From a checkpoint of a small mixture-of-experts model trained on Wikipedia.
Size: 11 layers, width 320, vocabulary 4096.
Experts: 16 experts in each of 11 layers, 192 SwiGLU neurons an expert, a softmax router.
Training: 595M tokens, 9538 steps.
Below are experts of layer 6 (counted from 0) of a mixture-of-experts language model. Rows are named router (the router's row for the expert), down (a neuron's output weights, with its number) and show model dimensions 0-159. Each number is 500 + 25 x the weight over its row's rms, rounded and kept within 0 to 999. Numbers have three digits each.
After each expert's rows: "comes before" lists some tokens at least twice as common just after its tokens as in all text. This comes from a sample of Wikipedia text that the model never trained on. Tokens count by the router's weight.

# expert 4
router:498472511458473474498498496511493483495505506539497504501493486479492493492482457473520559487510487444511524499470544492534478503540420528466530474511458464479440497515473472511491509496496552440553527521510463486503520518482540499547469468481513467501525453533525529487490506538518502470475467533520504505484485464491475552512486518510506466497461540541505480482510518454491494516505528457500537522461529522504455505503469512476524485524491494491504545506547503481462502490480493
down1:506491501467525523495510471492475518485513481475511517471483515476505519506481542485491535503544516545534452555471517481491527469508510534508479490510524521522449496488500514509490473468543545495509520494547500520533540552499502446557482431488506533488476489488524526528522507512487467479501466516535495472493495507496470510506461451521511483487476472521522529501492481446503501538524543483536492451485484501513486481504523495518516475495497494507485466561493519489451542455521493
down2:485519481495516514488523436559454526499541493538522462504539458480504488503501509516528525518507503510504475516481499498513469518450548462508522532465458485499537481483479532496512487513486531503545463472488489527523457460520455476512486483521500522461473475497514568504498497548496482515507497488511497474478479522526481478518513515449481521444511478507502518484486496468489481501504451520561484478464469534518474480508478512491506570508476484554502525484454467504503482511499480
down3:514499508559484487503493519494498491497535444489507536490519522480471531532543479559531416510510492527499479493502476517513498483502509504510511515511540485439524500516443482474436481504533473524506561526483509551521514509521515473458505492506495481494486517509502484464484533504513460501518510512488474540507470450518528459483551488519516498486450528512467478495486522475486492509486464477476507460496498551497509493502489504502478479529511500482483503482533527488499526532503509
down4:512518497515456474458465518531514499492482539481521485545496459528509477470541482476505477507532497479463467518455487485471509512450539445458479525503496476476484483517529488510552512526501491514485500495504501531526477452528532504472483492522523539504479501540447514495486497501521510540512478496510499497491517488503493580480486496549527542489551476466487482490475503463461442540466503534510476510491520529545513513496493488498498483491515552488525467472519484501472451521462493
down5:517479496504462523492513489509498522503512496499497493518514550514483515484486551477488510485486464494530465539498532492531511508464542487507565502465502514498530477521538537513518520534480515485493526462529490516524497506447500486506506513529537519476532492509490459479478453496476474451524473520479473492477456481508535517458478468522491460540492498507522478531484494512489440559515498519498465517561525507507473487513488498501504482478538481498550463463464505515465496479481498
down6:502493507545486509519505481501488511521466467519546539545514511486484531492519476503491523503508475555522480449495518493519489489519555521467455501520504470524501471497545536458509510466535488518515446521496544537515503508505461481523507495522451478538501508525515502493538544482502515496502520447479492482494495470455480508509503491516502490494554497477504494481489481503534468527476511517487509522531507525545484475508515494502531486521502515531546486470500504535502506480470488
down7:510466503478532541536516502472515488504539533454544538469481575514497526473525535441468470500479535544499499517522497434532528498536491499502488544499479522469501488456513490471508492511515508469494550474488526458490484498486505466480464466547550478489521509499483489509496480506518506497483474481530516470512533487496528482449483511515497537514527458505546540472497483509550526476477486489529532470509452533478519486508520485497477505451505518489496469509506570501514501518521526
down8:542504517525477496537483483437455513508493500577509453526482514478483523479444525516522521468531482538502505483517519499480549543495495478520526505536498511535479515481476503504500483536527475507485468526510473501519535523471489491464490522490524491523558497501484480461506464497471528505513568490500497501490504546495490528486490460487460513469498521487483463512484479509497547498489478521515506477516523504500563467476525506491457496521437506483516497526486459482502501496527512
comes before: "-", "|", " and", " he", " which", " but"

# expert 5
router:480517496472478516468490540448529489522465488491496509471505526493479472522495520515474473510519522509515518552534483482505549487492522470476470509497468531490514503483515530495486447514498484478499526545500497503555509491495471496503529504501512476549439501517508512474483523429552482511493509500500493486492495491536507529478474482522524486537477506464499521469499485470452498532476473527455472476465471509500503488455543513514502517450486490537528500533510545502521501531451515
down1:496523545497559490489480460559464514469534498473491505485485526526510527521486495522517513508461505480512530499473528475518520493507473483532524508491505499569531485514518435531485460487518490505465492457499508475496463515486482499517504496509507479473484494541491538485524469489532466541490495513513493523502471526492501490514492482479488515473455541493529509499488468480492472534525505495462480513548531514484477484489519476552482492555486492409534508558497499527491531484549533
down2:506528530500460509525470509461510470521489499482508528523477490516507537493481486491496475532548474548474496434444496524491512487508442461520543453522525500562542493508485452491485456506526539514537494493485477521519537480514540504499476501493518499521512469496493481526485509490538490473468536522499536488519489473482524492491475507501463501534549524510502502574467547487510509498514510495480456506523530495489500486507503464484500515493514517462508489472474532539501515511469522
down3:498498441466458496520479490499498530517473504516505524537530502504491511498532494514517503493490501452507496524507495506527539516538495487493519528522475492515549513464498575551515503476530457498435543529507506499508515447514523522471467514535512501464493496498508531501475518460513497447560476490513504517513524541471498555500500485511525502471487474451489497537478503537530551511460526536508465523513482491528520439465516483535477495508532480480495504453458517462479502482497479
down4:457457529546513509519543494447503463521473481482494474545489497506474466479504522495490557488525443511511541508485550495520522496516537530484487495469517510522555489496494452546513491441462480553514513485505492500488501513491517486495497536469447507478501507538481474489495539553505500502495500466478472532512479523501508485534498508500509510495527485499507466493495476498537508535509519482484490522542499481490497504543522515456482499485496506529503477523494503514486504511497513
down5:504487539536487506477499463531471502492469495487488481519508516518555536546496525527479506496531469502522473506514510504462541466498503494485546527452539515493524556488478492503519535485495488504462510490533487493484516483492489516435559506470438442523530506482491501483511521493531494507457487516517481503481489477499479512503411502494529510530462497511505498481511526501475517535518502491487501497539488513484520511501516473480500554486530491481499490504479513511497473479528502
down6:529468472486491521481477520519476496462556497490546439499500513516540594505502518507541500523530502528516484517491515527521535491520528516498534489520515482534516488494489513552538476494483525485519531498484505510486525514467489491560497464512509495462512447487515488498525517507496478510513480519496514508518511501494513518519510515471463448499493500494490505517491518486517494478482487475446518454497490483491518516498495489490503506488487503518561543512492488511441469510523476
down7:514491500473432479512497523482542475517505538496448528513501528550544483527515476477466500505487483538493495466493545469540526520495541463508539517480527515484521478491466458532515472510535489484522544543451508458501481509500472500540495508451489487487496479526524513518533505495511470482500543493463550529512483513471448488513480467515517485465519501510524493497518484475522513521492507521472493508501487500472521497457509490553531495512504508521492522519455506519489554490441475
down8:519477533520506505531554451537488516480499506499532440532503494461505485494485497515537519509502456475529511543506506505494567460486461481502557523539522480489504506524460500456482504471498521502469508494487494558521496506447494456465453517518522485442492530475546510472499517505530475499487467553529499545496528511488487491474488504514495451451486493538533506512528504507499490503479478510513503466510500507470501497474520499537457498511494457464532548474497526501520504466501506
comes before: ",", " was", " (", " and", "\n", " is"

# expert 1
router:485484507500509490513531498511530494501506508490478508489564511542518456464468538484507536519469471520499462508521519498494525519524534492494517497495547489572468526520519522479484471522484519531548471487497483553489495500470503519486512507504492454500544528459483529500503473497554510535452531510536485470498506513494516473502468533541512475478460490471475502529512497471461494509511462469559472464517482482471508497523498491463509512511486512454473525515463580499512496530525487
down1:492513532521465514524512565462489531476490475538515489494475531478488517512514509555491486516465483498556487480520528447517474507506526473511515459504498499530480508504490468488551508507469536480498544459499506516476481524478503471522520521507510480499511542478499494521509470486491474489455499521455485503496485541487428461550455503480502526489480463519499489506494525479477515492542508500476495476546511540514481533489507498490484488547468528503531497492508510500568478492523458
down2:502498522508515493449495518508502499475502489521442426503486504513468505492545500498501469455465500508525527459507494537476477485487526529468514505454506545512480494504537522497483555511534482519483495526512459466478483540507481484471529504485509490491445464536503482507481519517501518498505481479500520497485507503536467475484483467547470524526502498541504469464507478480502458460480487507509516505489512485475534508486475470471490504535532491486469559465504475492513532524484506
down3:520496507523490503518499507536497519498515490535516492472506477483547473465478520562507490491477522506535549510507501529484486513500510524488432522472501447492501511480499547504497518501488501481514509458520478506479439454480471550500479505494507500480503452501518456490523536496525515563497467473476496516538543497506497533496513528493523497512518444556500443535496525461524532534492480493429493467477528543547526476499484510526511477496513492484484478548478428494484458492488466
down4:542506495444518441489482511507461538485495501510470512466508538500555484487530510476516511500527522477530527447481482493533518517470506490475490476486442475531511471463506506501503523533472495499502533496462542501499525526510488477526541523461508498471515501505536504472457532466444488462522446482479488475457513528528488503519517479438502502487493439514466502509521489539528512516510503501523577505489514499539527452513508467489505534505527489532485500541471476464546500512500490
down5:530484480461526526511508489503498513507483473489552480509490528502475513503481539505467502444520497518524485509466509465493515526462523490440466492497524562510481511448532507472500474482535441507514502481520511520502455509533467442529489494507478533484501552471513557487515489479471505507489516490524507491482501512487494476481510458501481496534484469471461514501502463494493549499484467500510509442487539466496539490506499467499472459551511503529467535501460460519497515508478487
down6:516486492507450544448446507498481519536457524546533487507478506545480531444474479497518529515472470459504495506507508515535525503525520490524530499492534479501491504508527500485510586519514491459525487498537483532520480520468506483514462467493498472541464492467448507498481500478506492502512467510532462454519493451472473510486498458486497505498487463481507522528510499499504503451552509512508501498465481517493475532480512509519496456484487479482476533463499470510541468500578481
down7:486496505497478542484449517513505482479496462522497486540496506509465464552495528496534500459473495496476475495496495514517542545546521514484484470545529446485555517492506522483481508478501495509521555557524500525496508560468518473482476505464533523500457493479520483505505516553503510464484477482487506463473494531502482513472432538471498563525538479497453503504537527491511507488472477510499467491464503487477468524485503500484531510463488508507490523457480488509514509536518521
down8:503476452567514538433480507514473477539502493481496527491478542527519495517504546465502492530507490506487490530539512482481491510533518486448509480489480511505493514477474461473524488486499451516494505525473485499538486502463505489487521509458498465487489535518476509506509581496493484502498485485501521495452485524506449477475521515506445524511523538538532517469499494505512496488515478511474493491482508517480539511513509501522430492509529487533508407505521559494450515541494502
comes before: " |", ".", ",", "–", " |\n", ";"

# expert 15
router:500496502486477495478499473480503515518522513523487480520505505480548470492500463509470486466525459498495483490484494481526510489510517534469551550491464512454511457481497495516499502498541526502487483522506493477485500500505492503524506518491472496515506458514476466502454471534484459474466488529469512442504497507539488489441544483493506523527495470449519502474535471493435508473460491443495476486552505508510521511498476454529465485493511498454494490515495512476556475506525519
down1:471497483530517496510470504455462458491514502500462489475479509515471518535511501520485518492458521513455522480505543517493513480455483458507477492499495536496451492498551494510492482441476540444508513509490538470556509524496518528519521539490487513527482490466527507474490491505494457479504538511514515504483505467488463466521521490482523514524546511463505436503458495514506488507559517513526428470492476522531477479505531489498547474501512503488512518512520559469502536514515466
down2:511519483505479516492494546515523487493471503468550468531536505479479501526486526534502511512509507516536509504513474506487499486473539479497500483496495562465513453455526534504496566569468490505505520495462456499503509439480530461510492522485503467519512502492491463481517548507545488525454516485525504492513520520528528471539513530471453501481544568497548503512499535524477533488480476463505507507522520526514475502537496530500526487478512473539533500544521500476503514477533503
down3:473517504502513498512466500496529467532498519511555508433458510470513497550510519504501494530471501460501507502484486482561503506548557488521543486514521520484531492456498515509497489502524489540521499532482484547497496486478494467448496511492514480494464463513458497542485532468515488523540470492489509502556508509487532498493500480475506511440499464514532515532510507494483503439531476532492482498495531529509522511500491526508467507518545469508478477550507526495481477473505485
down4:481484506520498496528516485525516522441493483494512516509468534494489477481509545510498505529506517525472536494516480518454491492476502488480514523513526473476508498497501499514492516545480544485504500528493440526480500498518472517485485489526517574483503514516497525552472515531485500483498494514491470476491525507510488524484483485484500501542498476436487504516509456534546472504480527489486528512505501519473494477518548479526524487500505462518504468495529517517479534476497502
down5:504537495560513515524508507493526478510460475518485497478522520520533499514502479485468497452478447531553514513531498503456491523468467507558501488472460504504512491496531520492465470526456507515491514505490501511524505497476488475463565487550512433483503519480533496489446477532458534528475488480484467555512519467490481509484477524487538506481492514490474459519511468512546514481505504475513496482513540556521500504500483521461485532504476482525519523510515487538507549482515493
down6:528461497473440472468526495488448483485465472494475540539490492451486556502508474517514474504490520524499487518481478553518504503489528515492562502508483483532501475501483509472519495451510476510502502501507498480503499504512496532485487551517545498496484496520504474494563510542472491511490498525483510458476531470526463505477481527535486519502518495558501498470527523524526478530508460491484450502476509536464509461490501481492522537531512509473512470517522551479481529517530493
down7:494510469496529497540515483519437520506502456482477515519460506488481537477548496494507498492524522497472505482477467518489541510468480447529521485490499483499524541478477495500452494532508495500527480529497510482496506482490461532445528492498450482497500513513551504501517451495549517538499496537530474492528499501492554511490489483521452540489499531475462504503496476515505520520517508476473486482493510516506515462472511494540521495522507532464485488462505504496442481496528491
down8:482525490475515425527483529503527516496494508509525515491524562482438527486517517523472502502532474487493508500497507505471471495513485469480550454481449455508478501451524513505485501535456513494524478521487469506557509472479475534476532462480499487468537495499502488515506488535552521453501501551475518512472484471495549541515484461503470487528464469475479519564454488446494492495535520469514483482492514487490489524531532533551467490540454488490545456502515487504482495489506507
comes before: " the", " a", " his", " to", " that", " her"

# expert 14
router:488543511507516459497501513505498498483511477510537490473498466491490481484530536465482523478489504519467526464514505473467545518437453485495468489514516540529512518485542483481519478491486510473521520475514492524535476490532487507494467484506522530498522499486513535488514511475483469506505503488479520469512510502517475564477513539508495516494509487516501507530536457523502504442468553462526491501512459514485514462466484475539503467504492493520484541463529505496449500509500531
down1:534472455550490514512536524522522494508533506526551507485520512461498476472514456494467473516457522537477503540487511503501453484496463495487514498472498502506480524493490497494436492529508511402528467520487514452463502463501502524524505509440473488503516450502485499520474497502527500507529529496502503481512520520482525513533503512519488460476504510448515537512496483521486506498539523471517533540484484477498484518526551517478468535461486509505516461471496474524497520490461454
down2:541546483442490494488496528526491451505526524487519543524530492522450466500463493499466476490520435495507489486534497524530503502549557523493540442514508471504511493498500458506526458522518514509496486507479489491454521490477476514542476500481498472481472515483459495518466485552476502530538473490448509516534502478519473513494496480501513506483521484480549500517511502490512467504497506475501530464562454489502455535450530543498524523476496501484525457502507466514511496505475493
down3:526524483488490521482509518487462461524482462470499453484504476498507537517455502485498487517509491511509473503498481511491508476515510516479484518547541464501521487498519505498494474514469446481480523494484513528525518486500501501485514498466471503477507457487535521448493495503501468507498530529476499554492480468483503501521531477489479473557514498523506491498489510543521464545489542469506543503508513494493539531450520499525485527517494504513463505500463449489505504514506500
down4:527503491475492512480489501501488474486467497491520481490500497459501521543485520476512540455560490577525476498515483500468530499543519524485497531482463504518500495525415457521508487511502490467508500547488491517500442483488513488519500530461517485492468484554516511502527462506493528489514514533453546478516503542508506530505519440537559437448542514497524512507501518497464504493532450531538526532482503536521442516506488481498476513515479488527534530472462489567483530501489498
down5:520512514462500462496444531528513516498553507478523567477488481464501507493508486477515491488477500463468487516479523503533473526549452500513502466519498513480494459537474482468505532479533543499538489454504476525499457495459510522509492513533522475506500494473464498512546518467450530498502501465484515501487503492475465496534486529507472503472561488476494512486514498478485512493507509480467454528487478517545505489490518512471481515532468503543494507486496510513455463504476528
down6:530503526525525525501510506534470495519556502459460514538493510494490525504493494525489448436526521497526521495542539465535516484508484483504496544511526493481526496443540504488501481499491516495513455471481510476497480537544477487521500449504522499515518495497529483483470510491533465459462516524480457484528503484508511544452488508494507494479462509485485505475536482526465527531524507505503498475486492544507485504487490512552513498459458511514488449495492505473504524529505507
down7:529494519496481484483475467502495488472519511522471509504469524527489485463467467553548503467507514495522474495485520477466461530545504488513496537473499524546504488462492482507511460511548507539525491539466463523493534516514507494492515501504501502452491519498514472491464532499489503470468517471534523492499459520465489528517505512491509490490498521477478531542506535473516532519495484464551465469488503463479524496494487531496493486535516522480507502529472494501468516532494523
down8:489505491453464463504514511473525534490545491492510489492509539514506515493478470513472497520519523542490426512467540507516530525481502512510560529503484540487526467495527514523505467536492514503532515478520479540506527503466482559502477485487490506516486490571480481500499501455504536498492469497522530479479473446480444430507467496532494493506466526507530525509533487522504474495509552483472475487496518477526483513498531475474500501468522482476469516497515513527514491500493456
comes before: "20", "19", "1", "0", "2", " The"

# expert 0
router:494491514516536489533509456504506520506504491515494506509457495514475479499529508530475488457493543514475483506453505495475492538537503527558454518506544481487522478515482494507498534466477481487472517484485511485490451519515490535521544467507510540525514534494506480473494493469454529515487472468498497510467528465473484505492518457457529508511480486507473480554469543548513483482532488490438537544497515465511525499459523480466485483523513518541492483471514525482507504468559492
down1:506505524500499448488466481491489475488496508471473520437497505494522496516469511523473471537467479494480537520525579516518551467487489505521528500474480491541447536547509499502499496532453479494512479516492463513490519503515505500545517473543532533483421467526541478453540512512520516491459507491491465516560487457528489499573513476480459532497501485501497506464485504499512520507471510489454537485493494484535450480518493516454528489488466496497514500464477461503481473464500459
down2:541467461494479501516502551484530460451475450494493492546471526496506509471477501477520467497503481538480510484477502498511492477539526513516506509519519444500518516512473469478513502505487527496510508476514500491479519504498498470514497525496498531455514520500503552534515539497534496502479481497522537542512529467537474500478485483422489529548489476471481504503529490576504466517520494488481480473478468515498508470514518482496448525520475488513510509531500487498467442483478432
down3:509474538488509464519489488452478483539497495464453526492486501522537479466488496501508465469464484484487493450461504490514482502485490511533481521500461515488495517532480433507503516503466526468513494485523510528517491521551494503524526482454519542491499495516467490461496542478516538505491498451493497503499444505479520491518514488492500504518516526521502454458520486486485514497484501530469484473535485499516527491504471547545482479482508500574504477459543538467494503473524504
down4:489485543512430467507510481531499505535490470478491519491518485504513488484527538513489475451514508481483491500444486541501486500534532468513515493486517492512512543527456493520461500477479530440525496490560455486530487501497508486516456488528511508471538507505493457512464540487531508479498508533495496477497470471478516507435470489480492528454498497478544463497501504509454452512482480469517510520478529521493515492492474483474499457454489504482471508510542518505447512519512500
down5:507500528504468477526502492517483540505483514523468522517456516492489517496501505479533510462505515510481463531488513513508497494463496501500508557488479487460491496447496515533489516519493485517470547521476483534528486499502477495494540522492537494541497505474525519509470476509504508521519514488493510501487482532511497508504501501490514497479500497543507479463493452522515558469454519530518511499501465472460514498486454463506488471505535456524520505507500511549492513521518451
down6:513505474508577521523528527501528507528520473466514535500465497542494491489484535507518522512477543524448533509513454443502502466482487508498467525505509501521565495492496493453525469522505497501501523515539486451475479492513479517523452479496528544524531494461510511479493475509528460551482464474509471465493516474464525504492476524474514511462549540506503516498524511479486449512474536483488496552543470532488506500527480506507515469472540458482514480510506533536485443507521476
down7:504494466492477477503480514557495515505491498486505483487511493536469471502480528501518521541504510553504503509514504551501501522510478534525525470485517499489480531521488470499490512488490522546462531531489503485458502495441517503521503519532494516530575480470483515532522498492540473505478496525530522453505503516517502486518464498491500559483511504472511487448466520527555494470480510508484505529481477470459488513490506460572512528463526505471560509508491495505488488506481529
down8:549510527518495508530451550494473508517531500480479494489495515497526507492500474524501484508497513538504481466531483511484522480527528529525509500487484501489447487488473519487563529538479535546482536477512498535490509489497458538501510498444480490506487505539513505498533547506510494537504506501493497492522480462530558464495502535475516436487504512484497508536463514519498495497535496517503484517503500520477542453533455514500495464520530489490501501489487459496460477513508510
comes before: " ", ":", "1", "0", " L", " N"

# expert 13
router:509513495500525476517504515474474510501478517486501475528507474482456523528557522514534486509499509482552442495533547494532484501566543465472480519503468535549509458463508513494524469516511490523488525499477535478497544527545519484466511514511495452498507518519509503550488455540507526520488539528521532535522509524464529501489512495491487482470507513481515499491497461469569525534524498512474492473444556474445487490479470474523502496519462461437476521533462498485467532475490532
down1:461473507475490500535526471474521526501514479470511531501506522534516544501513546511504521541524477482470518474508494533507497476542457487509479507475512482490497480489478494513473515512508496501486490506527519528482549511480506501491540475488517519493521477510465493549517543496460508456489517501503510505518459483508470476467512487507538521508538444543506534493503444502482460505503523488501522464462529487497538470533534499473526483487477499483523525505472536540512499450447523
down2:503529502551475447506504528553524541487493485468478482480462463502514484529490477514495573503527469497577573536515506523548515477488526467516501534468502491494516491474466538525471496468550484503509526482508546484508533482518510474497492538475507518491490471441491525505503552496452484488513489510492494523488518509518514471511516492511491497482501488525519453499497490499529471492563535516507521483472477521486496488486546539475525535493505540536539496513485479457508500500537440
down3:485504506475487489490489486469490483469521474536558510508436464485502499545538546490515502492491461498525535478530466522483533517490515512523445481507476469469511503497502489525535477527541547509514488470518492525475483485515479524460475499534520494492522492514514492461501505494500523502488444473478480505487511487471493511542529529499516523508507536514484501494509462519484494511513452495507461478483505539429508505520521490490530466481514525508529498472483512502462525463517547
down4:507474490522489538493542487495501554490491512497488488494474461489529533450518547492494497477463499533490516534557521476478496519503530531505492491538482508479490519504532493494472473540483542506511558516535478528534504491461519491475436500491478543477502529506551504510489464535510544501527526496484512502503488429483519520516498492508495511498495516425505494483483516499493470481499471481471473549501477495497496490490476502506522498444487518506469472522465492487532471495505504
down5:484512530454516505549512492494493474493507498485516514452492522493518475503524521481519514446484480497501537464506494505460502478527435482500461530478490478506522492530489473485482499483472466484466487487491495497470503477520520506454478508512535489525562498479527545499489504466447516503524516474509511539515541510525507530531513490526467523510518467508514517481477515497482502528514518511498473508530483479547466516518485457561529452452508467523493523498484470496508501478455501
down6:530484485451478551474475514535457517474464503513530570543544480532500437493413499531497491509527484517515481447483482535486459524497497486488514508494486544486508514500501463467502478497538468495478500508486453499475499501465515480463518499548510505464504485485523492505493499491521519544524506513452506510517494510534521501511516438492470522513467468450475505486497511513516535530502458533518503522504505505521509518519521549450458493482469526490474537488489504500506515484504490
down7:544496502510454494504448528471521485493454466513531513494530515496498482539488534503493497481463529483502479484504476484553519484516531488461491478474537495471505463491539537433480485519511489543489507553454453513532523473491501491525503473513503459482488521493491504501460488553481487524493503497500497447469541543478547468485459527446510530509513484520494530477507510490558453496501488507501490465524507513498506499462476504528474490522521491499479469502501562513530476495456542
down8:494511500514488498476504525498494492469516509466501462538536478512496506478513455503468498500500529547511477484492460513502518507463499512461501545475510491491457526454470463462523537465501522519501498488534503492494509496489541496499522487478537501516467472464518473487478526526515477499494457515507495512478436483568498524534502503471518516475491523495497478482472500500527542510459515487471483542520510508538478471494518526519498490485509488519495501489520536536502478498515491
comes before: " of", " to", "ing", "ed", " in", " for"

# expert 10
router:514471501531487472498480519467510518478527452495452508474550554515556547545510516512526518476472477527472450524487502514497516524506488499513512492494514519504487529507461491497486562453501465475474494482515539531521467467501526468513489502470499552511489533485530481519477473498505514485481520498528504510472496508502482436524474513510418517516513464529492505471530475549468507491520496498526502491502493502452504482473479540470467505519481489507540525503510512532524507495487474
down1:491507481498498512525513488532502522526520457486534474535469533462512475508530493518490525517527498491473500492496532500515510539492483483476516501489488476511508499527505522491517485502507497487484498483494509490516542473490496526502513486499501476521496513486519504463532492499499517526525524514441575534468486471518516505476539474542523525478482481515523543444471551509479525471490483483502502468473498498525501547500495498510509512508502476524529500482485459519480514500563438
down2:561485447491494484533513487513492539471516515460522500498489477497523491525497559504481500478471524509479476483502493522472506488514531532530495521534490511471438487509551481464501530518492510482536498495498510508494501483460457511503536550508488518476534489460455484484546488528522481510489550490532485491523464461475490486550520509491474479545516496503503459513525551518509476465495496534501493496453543510471513527482507490515532501539518518528506499485534492469492528481518473
down3:486548534504496453485456504461507495518511535538552467476501471477493496489543552493509524508490520512458535456485552518490510524486435478510493502468529528480486490504488488497457515475517513477436534506514487517511505506530494505527508500539498481510527485514516484523478534487516481459469511527518525561506540489507468503510520545511504513516473514465517524493471513545497471480477515495498485472527529484516513505528471540456479482495502526515533481528500543484513500545527505
down4:479487439505453504467476507512477458483530515520573516539504498513469482445507497513521528451477443533502512485462464491528489532529494524489544491507490478504484507466490487502476508511519472493522516507485528491491464499489491501426509499490504493518514524515495505500512550482496524479438486523477486509474442468480509488446498517503493529529493472542499480504500536503490476475551474504470518459491487506554493472498469492540476521456505481472498485458529490546496491497554513
down5:543507515485474465478491506504516488495504492537498484477527484492519521523456511484520494532476493456492462503488497526469457544505484458514489479515505523524483509503523523517537481528455502494496542489496472486493464517478543545531473464519545482530489492507506463518542512490449551513516482479517492500490515514514465508510494444522516467484492517508483518529518494499481526503534505483475520498506492490520502503498472483505463489496528521578506467470494536478513519519528447
down6:508524500498522504504517538551510491507532477470521480499482514540493501481488518484456461518505491540554511489467454451476510493518459498507487479448487489523544487483525553489469482477526473461530446500473492522501509490499553490476540490485486515508500535468454466454548492514443495499501496496492495499542516501444482510522516479525468529527499534495508518495477496530512504473512560502475486462459476514498478515491487491499477477503495511521486518503499525532553486459484472
down7:512522534503471524541505492540538526523507499493473499490470520513522461485505474449490500491487483491505482490481522500544505499463494510495520499504492490501525477518506501510476516526479505526506537485488515499503512510502497530475506501489501493486512523571511473473486499456518564491441473479516494537473450511450516480482543502527479503464550516524516516517495476474518460477466491532489536504488514545491483492466568486512488542527500494507527498477503484522486511503487520
down8:524496518453478506497537488487505510496492504489488459486486482526531478503475520458462525468484522475504489513531513525508517492474457541509486498497531521482489512456543501494501500463524481505474496511502455503501501489495546462499467475449525491525437458519508505489539487491488519500509557478481484486472457549464474492480456461498535477510491505502468485480494462522534460524497498523487492509472458526494468472473474487501506488513469533495470447487565484488525512473502521
comes before: " ", "19", "20", "10", "18", "15"

# expert 9
router:503517502475480521494492483482458522472465506484530486494496559543481457508486492468491470555473529491525532484481486485499531518458540500497503490504432517467498478474513502540489503536502503544445502509474473521503530488488507488470498519516498488518534537483498507486523525521484516542507509538500536480499509499486476500492459496514511462517535501435506517460470477483532513509509546535497486527530517496536501503507526557503493538463512494496564510529504478473512513494496508
down1:520506502492512477505514515496502522467485491509539508523466537510489499448475512545481480500501470491529539494531502514563528471512486476494500535458511514526491479568498538502512490507498500529508482468474493521513476519507533494515472487510472518541522512485489511486530512456497505500478502524437461491483525501465473464498490532515490515509492500480501515520512499530486534511468488468529470513535546487519477519531470550474478457477509500463523471499485467468513501505470505
down2:490535501536529501524505491504501535498509505492466533475519490479526505506495531474469518506535502514489524564496527507500491467495490510475482504502504494506494505473509508537546524526477476504512486540509501497526445480531526458508500475499456511485494474506458478495489507435459516474535476539548498529458521473504524469483517523467516509514514461512501500552499504543507525507546436488500525481477491559505510493524482490512501495522535427511521483489483467490538456488513469
down3:529497506522480509470494515509507498480515519506505477488500460494481478510495527484484496486495510540480466529535503496501501475486448499506522499448516535506480462535505503524493524548485480459515514512495530534529466488472478499524475485520528498476513489548522485504547491483543505472487453501538532511488502541525528494489475523533473485456488486483533494497515533516500486445511531470508497475529474496490531521498500522508454493522501519542455483468487475488496531500448457
down4:502522534493504520503471472470495524466494514499485486502412450540475519509486522518505518491474487531490502502486485480481516491527492488500512531512512487455517541459506514499506495475498514508492496524552510509458489515500523516504470462510482509497514527509449505487472485546472492545510557523485497491498506496489474520476502521523525513531539488537503482457516502516492523536482483422516507492500491495551499517470508485557542506482522474496478468457504465509499512563485452
down5:499474508467462496500490450494498472478472530498510516476481534531467506500499514517486483493504467492548460490446493489526525521497482445511457545491467461515515477511509535493499530450490495522521481499482471509550503510512463509505487453508499525491481495489478499532492519425494541535495452488515536502514432479525481498502506475472515501481515505524535509511498457501499509508547481552486481498481492511522470482456490464459549493525486457537484514492476518472477534469504543
down6:526509500522505532488473488536510498524559478511494471460488495506487475531500516509563485522480549520493513517481479488518483499461474541503420507531500496481501528454514525481456499499533469504530512521465510520492477515548519475470501500482526500504509522490531464520492542471503449499507476520496535476502503509551522534479485478493494502474532508502504482497504501492464514508505526515512464497513510525464473445498471529473496472450505490480487512496471507528472493485454537
down7:529483476505476526444499487495531505497508495483494517483454538503474473520470490499530505470492486480483468535511482521480517485472525541510473494477496474515522535498443493524519495514481523514494521532460466539507526516451489520497475475487537503523504509547519490538484530481527486500490500483544521454487472458532549466533524515511498486464466509492533477512528472526545505517508532483480513467475542524527528481461474498517506510498498560524512489473499537549485517430472484
down8:490490461498493501492487530481484471487521478508517495449480524514515482456505484481483499489511503459523500519505470520500509495515495479478527512466458524469519470493551483508575502464523453499486538495468510510527538490437518502525492512490560499510478476504509513500485497492488511474469500504544493478471489493530527506520500459474509505519521474495492539509529512540497482527520514512509488530548466480469493491483489458473518535496466533505517485521494542468514507519489547
comes before: " of", ",", " and", " in", "'s", "\n"